python train.py --n_layer=14 --d_model=320 --n_experts=48 --experts_per_token=6 --d_expert=32 --d_shared_expert=0 --activation="swiglu" --moe_layers=[0, 1, 2, 3, 4, 5, 6, 7, 8, 9, 10, 11, 12, 13] --router_score="sigmoid" --normalize_top_k=true --routed_scale=2.45 --balance_loss=0.0023 --balance_bias=true --init_std_router=0.007 --lr_router=0.000375 --vocab_size=2048 --norm="rmsnorm" --norm_eps=1e-05 --tie_embeddings=false --optimizer="adamw" --lr=0.00122 --beta1=0.9 --beta2=0.98 --grad_clip=1.0 --batch_tokens=65536 --seq_len=512 --train_tokens=214300000 --steps=3270 --dataset="wikipedia_en"
Below are experts of layer 4 (counted from 0) of a mixture-of-experts language model. Rows are named router (the router's row for the expert), gate (a neuron's input weights, with its number), up (a neuron's input weights, with its number) and show model dimensions 128-191. Each number is 500 + 25 x the weight over its row's rms, rounded and kept within 0 to 999. Numbers have three digits each.
Before each expert's rows: a language model's description of what the expert responds to. This comes from a sample of Wikipedia text that the model never trained on.

# expert 12
It responds to: Hyphens, dashes and slashes inside compounds (Judeo-Christian, Anheuser-Busch, km/km²), plus list-item dashes and capitalised prefixes like Mc, sub, co.
router:486502491494498468472526515505492528466514468525519513451481525546460486475503488523473525496503516506525474483490490471446495488518513540486455531529502462541521518541502468482474496482515484
gate0:499521499526571506467529520515494476458494504512507494486452485559508495498500492470490524479517533469501495458497494509471493527486492538560460490508480466529535487453546513523529516538523501
up0:512560490496511504486488520512481532501486516484485464518473541502516504481518469531492514516533480549506500568513537520532512447448505497489456503557520504476519469464519513496506515500509498
gate1:481476496541523513513461504516490506468528503515519499447448494493500489554519520462481499497460513488486487510497459471488495512493495510516444536480489476541530513494535512498529484448536457
up1:504527534458450509438500525461486521507482472534513487487520485501511481508503466535506497493507456531492515536516508506517536485505468521493528498525491471519473516480511511421487506493470529
gate2:513527493546455483509446458503488531509466525469462531512508485466484551519509514454521493458472515509517453515472468500502506480492535498517491526476497488510468514509481481511509499520487513
up2:504505540500523520513513486479510492538528468537500482532530522521546506461512493450486499502439499486527499487483537504476550580481458481520521498480540503472538497495511487520482534495492475
gate3:504505464482492457495504461534520496527467500474451520519482561515521509513439525442479464535486506499496520529503474491496511486438528495510547476489444517477510478444475470523464442521540494
up3:507530503495527511498456496530460510525461488456510518497555489473473485510503488485487509485529517512454463498522445495542481511466472469472522532476538509490477475478472489541492489494500474
gate4:479538483535524458513482513518470518525520461485514477555483476486480508496528493478476531524505510477511443497509487540501506486502485470497503514497487463502496493502518462499518502529526485
up4:473507506519505510493481457548487556492446505480513515500487487548506485478477479509504497495490461517489479462516451501538506524501471525449476497473514553505483529470444517524534482514453497
gate5:530506521476553536472527485473472499453548450524521531490535490501491459496542465513450479507536526466475461509459521515504493497524529524522487548547511525523521538529521449549461521483536488
up5:453485476505493521484468521550532518553484515515522505512483507474494527536495485490524480502478519514532525520481495499493488485505493496463505496520471452490485440541509528482507521511465546
gate6:543476482520493496452521530500529514514515503474529472481523485497483507521474552507481478529448463477483488463482471510488490510461514504499549466492485502466472509486506484502492473528536505
up6:520498485533494523526502526502552490547491520455474503522493527503462542509562515512515482537477495489476495566554477529501504464501483504507485520532464483495472502500456509536437495518530493
gate7:485480445478518472490491480499480486512482468509495469531505483516470510453521492512497525461522476458487543476539520505533486527492473479462510487446528528501497488442518511500515530528533504
up7:541492513574498483518479498514487540524481521488502500482456497468498465496457552490496503444536525526531487491526521433528473503523550483484525473507511520460538489531480536489489445489466500
gate8:549510486527539508495463519481523474514516499501477471513474511542470451470494525498522516505503480495535514505535506493499467489508535466506471480466509497488533528538502522522511480536472520
up8:488500468510505470515512509512512500506483504484471492478485527475458501489501544519524474470511535492479464472522493494518432478478494470513522478521495474545520524513456477480477546539526476
gate9:529514482538510486492452472465520534511505503503473475556484473515494461478515500439547488479465484528494536507529527464491544491494480512452480478488499492503507514516523446483455497515546482
up9:506432499508492461499485475486513517492527489518494507551491456484503449502523491460507489499462486484474553526551523468486522490533502528486525502517538500493492501511519525524458466494532487
gate10:502519491529548490511479497519456546494502509487523564531475501493487493519525535518510543481531446558486514478502527457521491525506499525512466478464543454519495510479535466478498496476472494
up10:466463491487477516463541483527526509540477516532464468496475495506502483516484496480506487491467512484565505537497486538441518518469492513516500588519467517465509497478505471525503525462522460
gate11:492516464509479528522525528510446507488531512490557499492498521479498461520551489505488557530479499489512474478536485484473486507552526499514501513473478534495523500470514489470510498487506504
up11:540491461487489475521490491507494507464495471513496487543469484566443451484498486488463464499476507493559482495470495525466477504534513541516485496507500522533534500507544479487459485499485473
gate12:501497501495510489439496515484457489502443468504513494480533465470531510512475507532481481490532459561525491513504523553524499475494494441442505449474522486497484450489508474494460560507506522
up12:524503511513529473457497548522494536507500538532496488525495473503489492494490478520487452502511480505496480508471484552513514506529513482470494519475543470493529487505484470483456577477491471
gate13:498478498525508513446526521510518513538510492505485519486501538464485456518546489493491502466492473486495502501492509510456529471498561507477512510506499486530521479544487471483527485489503503
up13:524498493537504515493509526497515518521447478520502472522480519493542506493471480496485480507485503490512537505474513484511483497457539489502508511502486472532526527532507488480473499523537459
gate14:532504522498501510455528534518508464471476450542488453504485527525500466532475442491526528492494505514483513460529521480466543505471492544534453531497523477541534475534503527483489482494472477
up14:510535503482521503485512480553444524480495509530526462525502487510486507484462515529498494529528490526515527503523487498537493446483504501465490527525541477529518522512495483499503551482536505
gate15:493510484504519508506494467447464492502455475520538479500504503525483488510493457455483513514478443514548496482493511457453512523511504480466466491455478431486492489538550464500486504498475511
up15:505516512478516456519478475510461521481482485547539517523502473502485495459517511525506506489515472485472473513515529457523502488528511505516539489465503522470476501523478526524509503495505532
gate16:522487471516510533476492543460517530504503505527498507469520466484518533473479561518465409496494494484468526456508449460499533482482525493455496461489493500444481445517500493467500495520498493
up16:523550477488509519491531507480489472503521465562513490518486463539537524530484461494548499491497507523491517462465508480527517511499532475479510503489510477518492467514541499551460535503520470
gate17:497488478532507494503567483494517511489477462486498481522523474504509511493506516506503496551518477483491452528488542497522515487515475466479517461502482463455494543487509463468476531511462468
up17:509503527491492462526508533482493522514491527489498492537496473510474512458526464512509485479476509550516504496486490510492509525520531450492530512472540473511501465525529546491503537496518539
gate18:493499506486508506472530476544458495501528480500504512487523471475494496486488496498491528498496443504475463508525507472537517506486451525492492490472493486522535483499492469502489482521486468
up18:516542511463538536470543499523469490486500452512539545479532512496481498516524481523492503472491523505494471499508537508485518519516507558516470542523485466517551490493545498518486475505507466
gate19:473465479477511562502526482463510543477467485476501512446500504499488510476495478490478493533457486472477524500466526479466535510464521491511529497484539516503471529517475471514472481475455483
up19:554486458492472505479498548485526471512512492479517443493469521491440467530496501493485503464522478516525507476521529504513546520526508508507535524534498474528567538508470484474499477536474511
gate20:503512498530519513533502521543511518522481492505484513472449501565523520478517553530475463511495467508520475498526500466502477516507474486494502500487461468447493485516482528510476525497502533
up20:564490490498527519475517519507500457539519458554500491498504444490511517523523476449506509525458475510521503520463531491533544441519489494487512517476495474485512460515527512512535510449505536
gate21:492470453494524437481540469500531510491522470493499485509470529493451474484508460505506507489483515504472506495488530478486504507504505488498483518543509486523498467509525518489462513489512441
up21:452478501523497472466495546491489471478469495508500498457504494503466522533457506537497473478467479527519503473547490490481513507513492487501523479524482507473498499506544507487493484422527473
gate22:504527527523473513561500466487508509494501540514456522477444481520497510494541498464491506508496468468503541536488506462471541478487482512485518520491494497515503508492493520522530513527502509
up22:501545493508517521503472529535506487534520529516515477510503500534473512473469499483514527540459507532528525487475491479486505554538495490489492520536519482513479495523479492484453527515483535
gate23:502501501456506499502480472521532489478534498510507480516482500468494524481527497492463490507480523518518492470503481467502512512530447531488527490509483505494499469512517499487469481515492488
up23:504545454507537505534514514522462441508506508478532489508528520489501469486524481528544553496520517501496465525493510543525526511460494476534500502541516495485547492474485524512527504531493499
gate24:487493454463499523483515514507484485504480473507455482497518472504493505498461481501446489542527510483517484451497507509519460486514457506509542478523541543513507494482530487491467472498522492
up24:524481510537492511480512480533513487533513510504462487492500518507437533551503481515503460549483500453513499491538516536498507521532491485487473493482489542454498464474501511478491502512484482
gate25:486473524490476497490513483511498506502482484496451502483539499481513468477491487513502506516482483464465484481531501485489550522506513515528513504502496508508559510514518441458473510520512465
up25:480514465474529475520457491489479483504499521474513483504490500474547515515516495447523516464499456525498513497465476516489494528494488450491513454455530491506457476470520511484508485504483523
gate26:482539496475527492507447493521525483524519454521531480492524516491487489459507494498508513490503482545540503500498504492498493508512474459477469507473518482530490452493504517495527495478529538
up26:531487434507471498516508455509516483531466489466432472536507526539527509522473501472528531498517479520498470504506452492524504493443477517505547519482469499496468523462460490471490517525492483
gate27:488497475508514520489505473451489525508452496516491499507495537506507506465459502505523491507516498465530516490524458475536497487489506489518518529484538480492501445520519451457531499497519505
up27:458507483493508480510475519504489496521515463514469520486457521505522533473493521535457505432474504485507510521509515487486458484521528451511501471494440518546507490560511476484518496492500510
gate28:483482515524509534498468478509508513525535488463501484503497496474476508449518491492464474514452473518453530473526514480510484499485487528506538486467475516510507492537506482495500479480528531
up28:492534488549483515490494487529493497451499534467517485521520502486476499468513475488498495527531515503463514485523472488466491473494490500533535494491515529476511496520493509449508521515513514
gate29:479468520487496552528491511467489541496542519525496513476503494513465466476477473492429467528499517511514501494516474497441454490478517513462495516480499496531512523505491523529473542477511455
up29:542480505502527511527477479479502489522521526482500507458510489495499479502503500508448503498510504523498483467485487502466486470499475477471483516485453532509493489500511507513500523437534514
gate30:545472514480462514493494478525523543545516526558527482477486548506492532507500468517498515493499507516547534542515538480510535491524540507446515527515490517467477501510470525463525496442520499
up30:515516528505527501536513527514451457453491512493461573535500477517491475495487488488539520470483450523476510516505469527520478432466471504523484481510490521504495488523516506510468490496461530
gate31:510518440532545544501497535468510557475501475522500554525537434563513524555519506511469464522490534541503522504460515529493489522513492472458512518492508485486509455504485494504525503485530463
up31:528543507465545526493505506497516481532518451516497499486448473476506472508513477513511511506476520530500548496460535513503496500542549535529485466496501491506485514516458527539511492490461525

# expert 38
It responds to: Commas after dates, years and place names, plus in, of, and, opening parentheses, and first names like John, William, Peter.
router:521523519466522519540517537548483541463493535511550465474507510509494545457535480516525493510537483574485529499519461506509511511509522501478493470494537491504499492463494513494479530509478479
gate0:518533484478501534499528509440485524486508524510491474483493484524518487494492482538484458487538550521473546531492527495542525535515531507501489492506464555465468492513484473483541523468518520
up0:533493546530494523515492510470474506487512528469525496475527478537503459489521474542534534516548531502494478524545546515519528474498499510495456491520465514514543515509498518449487487480440497
gate1:463508486467515485516549473483522473529502444494518521498481525478464515467480489487488516500461504505533464527496526458521528478444477529484516487478509522532492533475500508474495478544489488
up1:494503509505494460453471474505504497498525496525516481465499473483477470554453524484547481482479495498528497461517479514465490506521494460499492460486497449502483448522526491515528548506470513
gate2:520480444476502488548514538439533534503514450527511517523517527515465505494515533482518483504501473489474487517486472468483536528520510503491512508491484457490474494514492483493485523480489462
up2:480471482508508492525530477478471505513525482504472514533499522493535470463508460483474526480464490537524506495508462527485521504518475516481532513502492492498474496480453492533456555515526468
gate3:512548518448512527499498514525515527452533528537521454499505494505508540490545479495509539503490499502492468531532488540524554483518524515489510493537507484546505499523507498517507473507484471
up3:518537465468495510520525512498486506526503509539524499459507527518555541486460524479489455489478516503509462500481490499524489493469471481544463467484505532499501526555530497501523506495514517
gate4:522502529549502540517522517447507487508492532486505515484543539463524492500484453469459518488519513463478471533493501517485498511535488518484506459500475504475463493501487457473479469549464456
up4:533461479521478479495501476529487502536471494525516532497464481471456494531486524524460516528484522511501536477519491521497443501504492477452524532521513507508525517561474472515450519513547467
gate5:502487461519494501502475523452524489512534465514497481499480511459536477493511519462509520473494489499509505495498465487505473569477488457513505486510523511469489492488530476476476486475455482
up5:487505470520457504500523448498465424548546505473505515519483530482525462517506466471467478482452515462510469457489523503468492494493491540551485518462499498514520504503495465497486483482493551
gate6:490497494512475530557495482485495510529492481493488507448492498454460492482514489507442477500470465492494512466542454488452516501502485505490490463482483491506573447496533526520442518493483466
up6:494472450499510517493503511487509486521475536496505497502544479509550475511499516521490523552518499517499499502506470532539494488516509476490559533531476513494442506533489485489517527484503514
gate7:469495470503557473524477541519453515530457481499477500503473474512489481509473496483534492497509473506481536502482494455507501478504486516474514541512453527482510501500496474500480529525475566
up7:506494494507528489518485508463492465437513477459479460507478481548513516504529505512476499472481518521489485498477463500484510495564537477475525513498473486509508531478523441538514499495532504
gate8:515507500521498444476499469467501481478444517506472471482510479529499503541481533523534483468510512494472525501498507462484502522501527491475497498447514495463474486499473436544494503534479517
up8:511496530485515497533546466487502468514497521470508490521519470510487503518506509493502482502472534488456520518516504510533500545535535540478499493474513475501483543497523473542494509498473541
gate9:505500527521523537502529498478488457513533480489527440497515479483477508488457468488474464508483514492424485516486475505542479506506521535503559463527485540510535512485528513477478493560470527
up9:525527513554495509545478526498487523443501545511484535479532488528497531463473533525519498456494524497501504525535512515527476426479485520472483510505530500480482520499493522501513497469517503
gate10:527512459499473468524508495487475516512463497486499480500480472531515491534496526506489472560493527463467514474478530508510503512470499498501522539484490538456506513475492472511492478482505504
up10:525441542507470496499507479533540529495455495473524494494501528533512478507452548517491501528522481448449483516490469485471511515468540453518518465499503492496441499496481499513493470498538488
gate11:475511535488477440468505476520437492485493483546537508495519497429526473438479487532490494501471538526503515465490474496477502471491496475448512505482492496490489541466531494512522472479484503
up11:463522466481539498544494540511468551533515494501489470487527514479522465449493497539491484489495549498511497484495505466521442480516519477475503472519485486538488490531529504498511479512474463
gate12:516478515454526479521508522506517473481489515483464494525498500477504517510489454466533476502520454504526538479534492476510479519496500493515518539529486520507508501463472506501467474554498487
up12:508489519483545475534507510502536514481455490492468498497451478553484500454485504518524500531534467471465548526512478503551498473456480497482469485539505460512515476509487540496521521557535501
gate13:496541484526522491548464516515473490461524506489494453496479474509539502467515526465491542474468493512502512504456491476505488531527509467496507506520509471506483521526523494548520485477533484
up13:478528491479491485470490495488538470505482540503442520502509507501500513496523542518496522481484479495558498513519504512444528471495536478513475492477461483496478517511506494493491467511486517
gate14:518507501473504544477516530544505524533523489471563464470536521473514521520513496489499465470501496532506491480483488500494548507527500506488495467526525518495507505538498494484484542489479494
up14:512500467495476484505503475485505468476498501514502512514508494501534481459476488484500484498501502486527506484515497555496477507483547473487480485477498492521488503510543533500491497493504518
gate15:533483495527470499466509509509469492535499497513545514539502542533477530499514486493488529529565519522479518526491507542517497477480473502519491555489568505502484501454481488502454478495497496
up15:527495498508511469529509472485501542489528538522547477499488537510479477526469480483531527439480468519485452477482504513500499570476449497525519503505501533469473452508496522500555523503515486
gate16:488491504487542525519517526546456474494488500508500540522531513466504453499511457478487533505535522507503510458495516493535502492460521537469477504487515467482466518495481479510504470507513511
up16:496520485530502545473497505550513492493451473469503472471458474461531554521483513511498496477485464514525453544479523505484465508511460515537499527487476501484503455530499453489501560487497538
gate17:521517466483466527505477516475459544457528525529552481471477537486478529524507490498544495456512522541511492530482506496505490532476511516485511516480561504485513548490514500530539494470505529
up17:496494497477519512527481526495532493526482468479473474520502472493512480497534518494474483527479466511498497498520536496501516486499454472484489490482432468511515480516483475513515549502523507
gate18:524500513526555474503451520537478517478470515445485495488508487517461515518460506477521542524507522478499468504517495466521470495498496460538533491487477480520472486533525458525491466490534514
up18:473477534493502453491468498514529475490513525446477498509528521541479459516493460563553507515483510530526522443496503490463518491469507538481481499485519503556466453472510524496470498529503476
gate19:448500511492506503537531480499495505500495484508493509520547495509534509503473500471469517550491504467507472538488530525511474528515477489532550489492478536504529538507535508514473490532497496
up19:531495482513471494467558508508520480506509522472493482455484512497475515497532484479506519502468443464499473525536499531507521512463444514521497496532459500521490503533460447486499497481456515
gate20:441502518518473502508508474497446513445504517466490514500554535498488540486458484532530484477494500532502487515537464535476494489527532522497514504518532469517531506515478483537485512505500532
up20:464496550495545500456504484515486523468487538528498503572510487511470525508500481528502505488518472544491523500543481544491513513489464577480488463549480452507494509496466479445544499488506459
gate21:453526463494525518501530505511477540496528477480494524484525460494463510489516463510508456480507507458543529464489468501505510525544464514522511550470498539477511448453509487444495502506453468
up21:503530511516524509492513442494526512484536469519492494505532490517493536440512503469541466497556465509499509472489478496523494524504520488486488498479525480460508472466593473482496481509513531
gate22:516534469532482491516526530470491519461508492536487499441449495561516545529509501471506445492502454457492539519524529485507496500513513528502559499497519539510507540502481504488477492517526520
up22:505535501506530532474525517505500504504507496519531489540510473498503484490524476510504485513506520496476486500515504510464539490500505524483484510461509481451492476484495481495541491464480508
gate23:467483459536545542530558473542484473523485463512459527509511493521492523503488503474459472541479515485492515502488462570496466530451478511521496478486473484528547503491527523470525491543506463
up23:512479527517473520501550455494531497514464493458483537508528502483545534530442526514521488492512496481483459493494484489542547539523491497527493506500487513494496487497487498497502534482523540
gate24:503510516499488500544538473492466527476507523483493502497505488497495470501493485478499507488536483537494493467480510508522506494531477507530470509529515481504531513471509483472524492464496478
up24:461541504488504493510497536475500531493508506550474485496522480508477496512522506547507472466471504483529501505475479476495469446485458471492500515523534503551503520497468549498491470536469465
gate25:509556522458485506475491464489518488490443481510503500525491481497485504466483537514503503504479488488476495481491488510491478502534475469501540502540496498536497540545498534508481527467510512
up25:503492508527507493510477520500478493485547468494479441513471499508492506493525520483521517479480521550523484496439526508494530495527526479507451523492520453496543513511506469496466470502477509
gate26:554476531507531504501533514507512488496517481474494542506489517493477529516497474497452510523542496502469463529518518503512525547538484476558519517474510524497513527500515472470531448471481493
up26:538524506532535498530451475518513505488484510483498497508530491523533490486470456453510497496482504498487473495442521507522459501498522472539534484540517527442539524508486515464508456518487498
gate27:496530515479486535486548475488460472504509484491544478457506555507510507505524477480489532489484511497507469472467449477494469484472491504524523529482487506569490524475495497517492481532473488
up27:471506484438509515520502547544477533504523540533505502486532518507514512489519526484470498497477454527443482479503493485517482507507507519563496461522501504518528486490505504473524511527492491
gate28:489512524488487535521482494509483499507503495544518539501499519499547475523455490490488541468525531501489466528489476496518507505493504448481567570484483492488477514473518494503501503492477541
up28:522512479492518498517492480483489504499501482499451527578451505519527509523488500495501525529530463485482486489480488469529517505533447490519508468443488489503507463545455499445486474515511531
gate29:502519487445488519519512519521536502467520506535514486511498463520511454486528497473519495509507499547467500471480500477529498506493507510456500518555503517472501504538483487490481486527549473
up29:530469507500489539501490495461494503466516493507483533495531496488482536488552489467515452557527524529531545550515504534457521518494521490497519498511471513469497469483497464491468497471465487
gate30:518453504496472526512468505512504480482508449510523470481501535512479496551503527477533522489485528529471511536487592514546462510490519516538517458485493532526484490521496493490540453475518528
up30:485479508455495515492518479496484525489480510463465536512489493492510528479475456519497531524519517466491466520562479498519539461513535486487522492520514486514473499548525490504467498538467526
gate31:468500474515448490522488459495524480504516520489488462509464484515517485532471516489502504493490501451506513508443475571471489505526499491486488495467444452484521496483473517455479504499521493
up31:462570485496470456519512511519486550484524564495534491500477591532509510484512466550549499521536516514533469461493491520516476512461516503508511509517489520506496510495549472455493498510458511

# expert 46
It responds to: Word-start prefixes like pro, De, dis, pre, su, Al, often at line or list-item starts after a line break, dash or pipe.
router:490469530496486531516505510478493492482501560504557477493504517499506519520507547519497520454499509523501489469471469514471476477503515513463459514483492481538520481485506511527504483488498474
gate0:498486527517493479488505468522504534541488466492520493516474520514504521516493463458474482474528537475513498491479483494518529491488508476512463546507519527505471505486474482525457484494474509
up0:466461507478450495503522509466537477482494528483480506520496531517542526533484528501482499505545471511493507442553500527507497514513503488512487524527500475480518487507479514487508465446476535
gate1:521495473453529488491484475504513461525488553501533467472507523523497538518489477460516532486529471526546476486479482505492490537477492476565497480459502498498555468533510512506510541472466473
up1:470549526507507482537473470506487515492477509515481467485478489476517508454511528548528518494515494516497492499456526459515506498507505502493506537506482479487506501468503482484510465540540513
gate2:448438504511518455511471492500526518536475524470498490498518553502529481500507536488505491451498520486469430463494487489465492488472504535486499468458491490492476500495500488475464491527521523
up2:504440502509469508477469456441498475482503461522487521490479503509516533463494544520496508487543480467469521526486524536485522452469520483491475497484486512491519476469509509478532495517496519
gate3:493538518482525523468516486488490477499512492519517450470543540475532488518491490480505480475477469489499518475500470512513479471484526473520460443482463466473511490468529545491514464499498502
up3:463480490505517516496529518484501550530523501499530485514509498504475550489504451467489490516508537506531500504530486520516488509531488550471518540492545516485486483523498466481486493461515492
gate4:500495490456511479522499512522439457514523467516491502530494510483532459521485504527520534490516469535469490499511485491511520433520506497485528495477496484478490527507466503528540518515489519
up4:506488457446517495462482508466489474507533484531520499490503506516544466486488469520479503469511491502512507501480508517495532499494499512495511548484553484522465539534528542483497488479513480
gate5:474503529510497524485492523533492503483539475542502550550504450539501487446489515487525478543493492547449533509506510535512477497505482534462501551498508455539485509534552526524527537502478532
up5:483486527501489467485531515461493531532498544497525497476510499495490448475487467475448474526503492498513479464476470474496479517501477521496520501433517505530506472523524533472527533450528533
gate6:520522527541484503500544515482516512493481563440512515527448505461480475454545484490461506545497476482502518499454502497483501560521515485437513486500542503482510468516466490523513481544478497
up6:476493532501454515438476517446461530503462532469506508493498530488489490529485509497500512499492541516464501491489460475454524479484465554507530502486487519497506480479452520470539460515478460
gate7:447478489552460477506485534514490499459501566474481531474493547515495495539494495537500469434497504507501488504489501496518492511504507555522455449465508522462561522477501460534462491499528508
up7:475468505506508515491471530449519517486462493497468513467517517504509486514492487509481468480500551479489493544441558486530494489509493546552498468491496555501542498465497477511473505446475504
gate8:531513534511491543476512532485484515484542518481511515506505529455522490540532559519503489508529486518481506517482463496482439500490492474493500473477475538524465486513476491523500448512509502
up8:470480474512509521519462517498521530480522483546490505498458492528474531516467502509483532457517473535515527474522561492507508484556521487550501519517491473487516505501521533451499505504514492
gate9:503510495491485527480500480483508449479476522486521519513539462487489526493515505526487509521550542476486506523460482508470483525503484524501483533488488505496509470517500477491537530489515499
up9:528503499480489521539486523487547474522493470512493490515474495460495514506515521451494475520464504558514516499509516463508500504533539485475494497489516459508500503513489463492503458559524545
gate10:455473502488482486504505488534511555562495526548507508521517517510493512461524514474492478501492490480537477453516508503545495527520502464486530506518502500488472555505517481491540497503491540
up10:492462520487494495526525529529524515524487514501502524504511488471483506505473460499561523484465479485476467486488504531485485512501503498474537528513522515555474516513500495519497499504485536
gate11:492497487451485522487477524506510475522485502455485527514499460538536513525490497496502494479489446495484508438538490487474508502460546469508515491471508534493445547507489518472546478498478485
up11:501462450526503499495481539463485553495472526478490481473492501505516481507466495549502489497478492477483548503473493471502456551471462520499518481475531510525531525492495514494491470537467469
gate12:474556509515503505515527504478547512479515514495517478482481522511448500519561468532525472476508502487483512493500478484460519507530541487462507495549448514501496491507451482494526545508509516
up12:493474534491450530492508500499448503554511491542464523499489526473561498495446517479480503487486468493528460487484510491508502528442491453496531465464481500504474511459526537480494500499507506
gate13:499503471503490466535503481516476520517512510479494477469471467486541442481454500514512481529464504477505502459531489476474527483459518481490538492483540491514456525503485481517469485509503494
up13:489511532506491450522491515536494514525490501497440518462469460506538463536507531491475499511529476446450517498520539500478513518466474521512494465501459516475500482480507516469486505524538509
gate14:485537510479539474515488499506456534486455491532485484481472482464527493511480478461509461517488475542454519519507534508524498483494455525505484534521497532502498477532513519477485518510483519
up14:490486486508536494510539511477444488495472489492484511481499499521524511514491499503500472483462502491493485522497538473515481448543530526500466512480522469496533511522523523495499472491484556
gate15:515531441518551494477493537499489549463535500465457536495439521481545526511529527463507455501439467529454508496504465510485490506492470511477484466532540496519526517460525519533503492495492475
up15:524539498545504518499515496504513517517479529512493565526484537481512545493474522495478479526507515518476478517468440495559472479502496509496462500497484519495492504466532491523511474515500517
gate16:504486521497474505463505456530509525492522518520498508539543522528499503475476504489513499472506543472467523476463515487506513479518491491517536480500520453508465504497541467531464492505465490
up16:481502505506466490445571504521467506528484488524522511539511540490503508453513519478464485478501477519511461525482486473516503500529472477496482484479496441511434520514538455513481495494465531
gate17:528532513486474465482478450490523468503505515526469532534446455483480461484455526541518487531494483508495507515516512484506518527458493488456474513484528466515512489506518486530512498528538484
up17:456506504479495441506479469466490496499473508493489528471519500497511527452513516503508505502478515483508504525536537500532454488534542511472486467511491482463474527548504464497522538490522546
gate18:471497511512524474475500506529475489499501533515471531487524490500539513473500485493532507489483499525497494480499506499524553514512521483467512497489529534502490493449517481475505483471466478
up18:482530501480494500462539510498486502531520496534433462531482507458502487512479499543510511536512515502466514507542530545490546483520518542539529478509517505523510513505491538456466476485506523
gate19:462527521528460491462474509481467500481480489514484535491491469471544479528533494497509505482553515488462451473461490529498493473503446542525527514469482510515526515455495489500491457489502513
up19:474478470514482465492475515477489491498469492494486518503549505479527501515506488491532529484523488507503464506508539491509457472484438509504452510517451543524512489474540526501488476489486496
gate20:544499506475463511463495535491504533529506468483456469474467516472496484521477539505490536505484489516494523457478520540494499540490496471467492517482540462529473491522463521565444463539536455
up20:543515541484524518476507494530544509465527452523470521457502518507526503508481493513526484532503529473478523513520522534476516553480487511475494478485501509486503469526490502578532471503505474
gate21:530490551467469494516508534505470476503511493513462516557498479502472487475508522517465563521485481487496487498450499534523500452469468488469503518451484485541519550524500467494518480458509498
up21:508544515525500517479487447477551490476508536501529487494519498530507492493483494508557503499483509513535476489526507516472519512539532493524480521514546537512515485495497529498507526503436531
gate22:469497496496490524480482500454513511530495537523521459525502474512533520517451542521491531446506490475492516457469502516498495527480511491480469517441490509542490516481554515545538509486538477
up22:507511516485557519516502480505480509460493485491455539466462549522473476513545459518530472558458483483503506549504513490489464491501520515512520512526473516475505514521460482456503492469494472
gate23:494473526449488553502544518504508453515488498491536531483501498486498501505510485479456495508450533448534520491518478509425520494465488476494522526476507485477467481521490473531483486474508525
up23:536504510494470514520532494483497494504543525527502535490553496478474526456512521501505487526528471480493513528503502517499565491523494497542505488474516481442511486516516446497496514507462531
gate24:459514478495526524545533517439486496520488502543501504541507470545527488473499469549537521519489440548545448482497508426564496473513453460486471517521486468534496539531483497519477515507509536
up24:478513535509464511498491465472493506459527488481523483486495504463493507510461472513554448516514511496455455485520493492474526517510500530487510543504510487449509528499502509494499498455531481
gate25:486510511494528500496514441514444527514522503491517495502502485471477472482493490453525525494501496493526445499511453464481532494489452456491472481523537506497522509521478506518470488521507455
up25:482512473439492469481492473498502512507503513512484525501512470461508475529496471488490542507549481478503493475529526495491497513510524506515506508446509478515477474503562483522524553521539496
gate26:498495488532514501500489510524506539467453498547494513505460476478481475536550518517493464513497474482538512477526495502502496479460484499492446480515507523514488460529494475522486506459533477
up26:506493477483512501473519472517498505510491467503534482512471503483511511506511512502496465559508479444504478483487451556499492500472511500483480476502517547532551477498511452497510560512502517
gate27:473485462495508501532483507504489521502536524520500487471462486548507491504531552487532462499488495508501440468505480509472464481511523485509444471472494500543467545555469528502543512505497490
up27:502486482510489466513440482462482497513528502531526488489510499514469487504459495489539529512470496539469477504470467522528462526512500522478506488487451508535493540535495480500497481540509464
gate28:480473511475514548499514492493514502524532486512498531516496533449503445490498508487526496471489507500522500476487475539488537484451469489487524484517525487518494461500514533478467493534506466
up28:510507477507494464471500497513529468515543491537466521519494497522464547501474536486493484491552479474525499505528519539547489528498482480448460474502512523532497536483467531492465484536547478
gate29:549460528486490469508476463477492472509467451503468476528539525494541464494470505487499531512471525533498482549534511525540520496519506479467519478502505474480522449470526487497492530501491474
up29:501493489490495490556495455480520507517450512529477515512498483533500491487475504482528506480507480483468478462529506484490510503461476545516506515538499510489488497500485500496483502478454527
gate30:504475495488473490509500501468476486500535496494530488508508473498508525493513502448461493502522509526516515513504509507504520502508456528486515477515522499530514529513477503492453521498537477
up30:496464463462480515471446480492510505547543533529534510475507456452498511494492503477498462484508537471507517474523474496491513503521475491497520489528524517498526481503475482511468520473540496
gate31:490508558535492548456535464490503524558472514518492487548515523491502495508492501469461467489505456495533516474510520543524545505477502499515539505510509466499490494549494508517495502508485492
up31:467508525555556468520540485504526493480500486542468453547475508484524527436517547463479470511483468497514481511476482537482472467507519511470523493478543520443500470527480479494485476497521518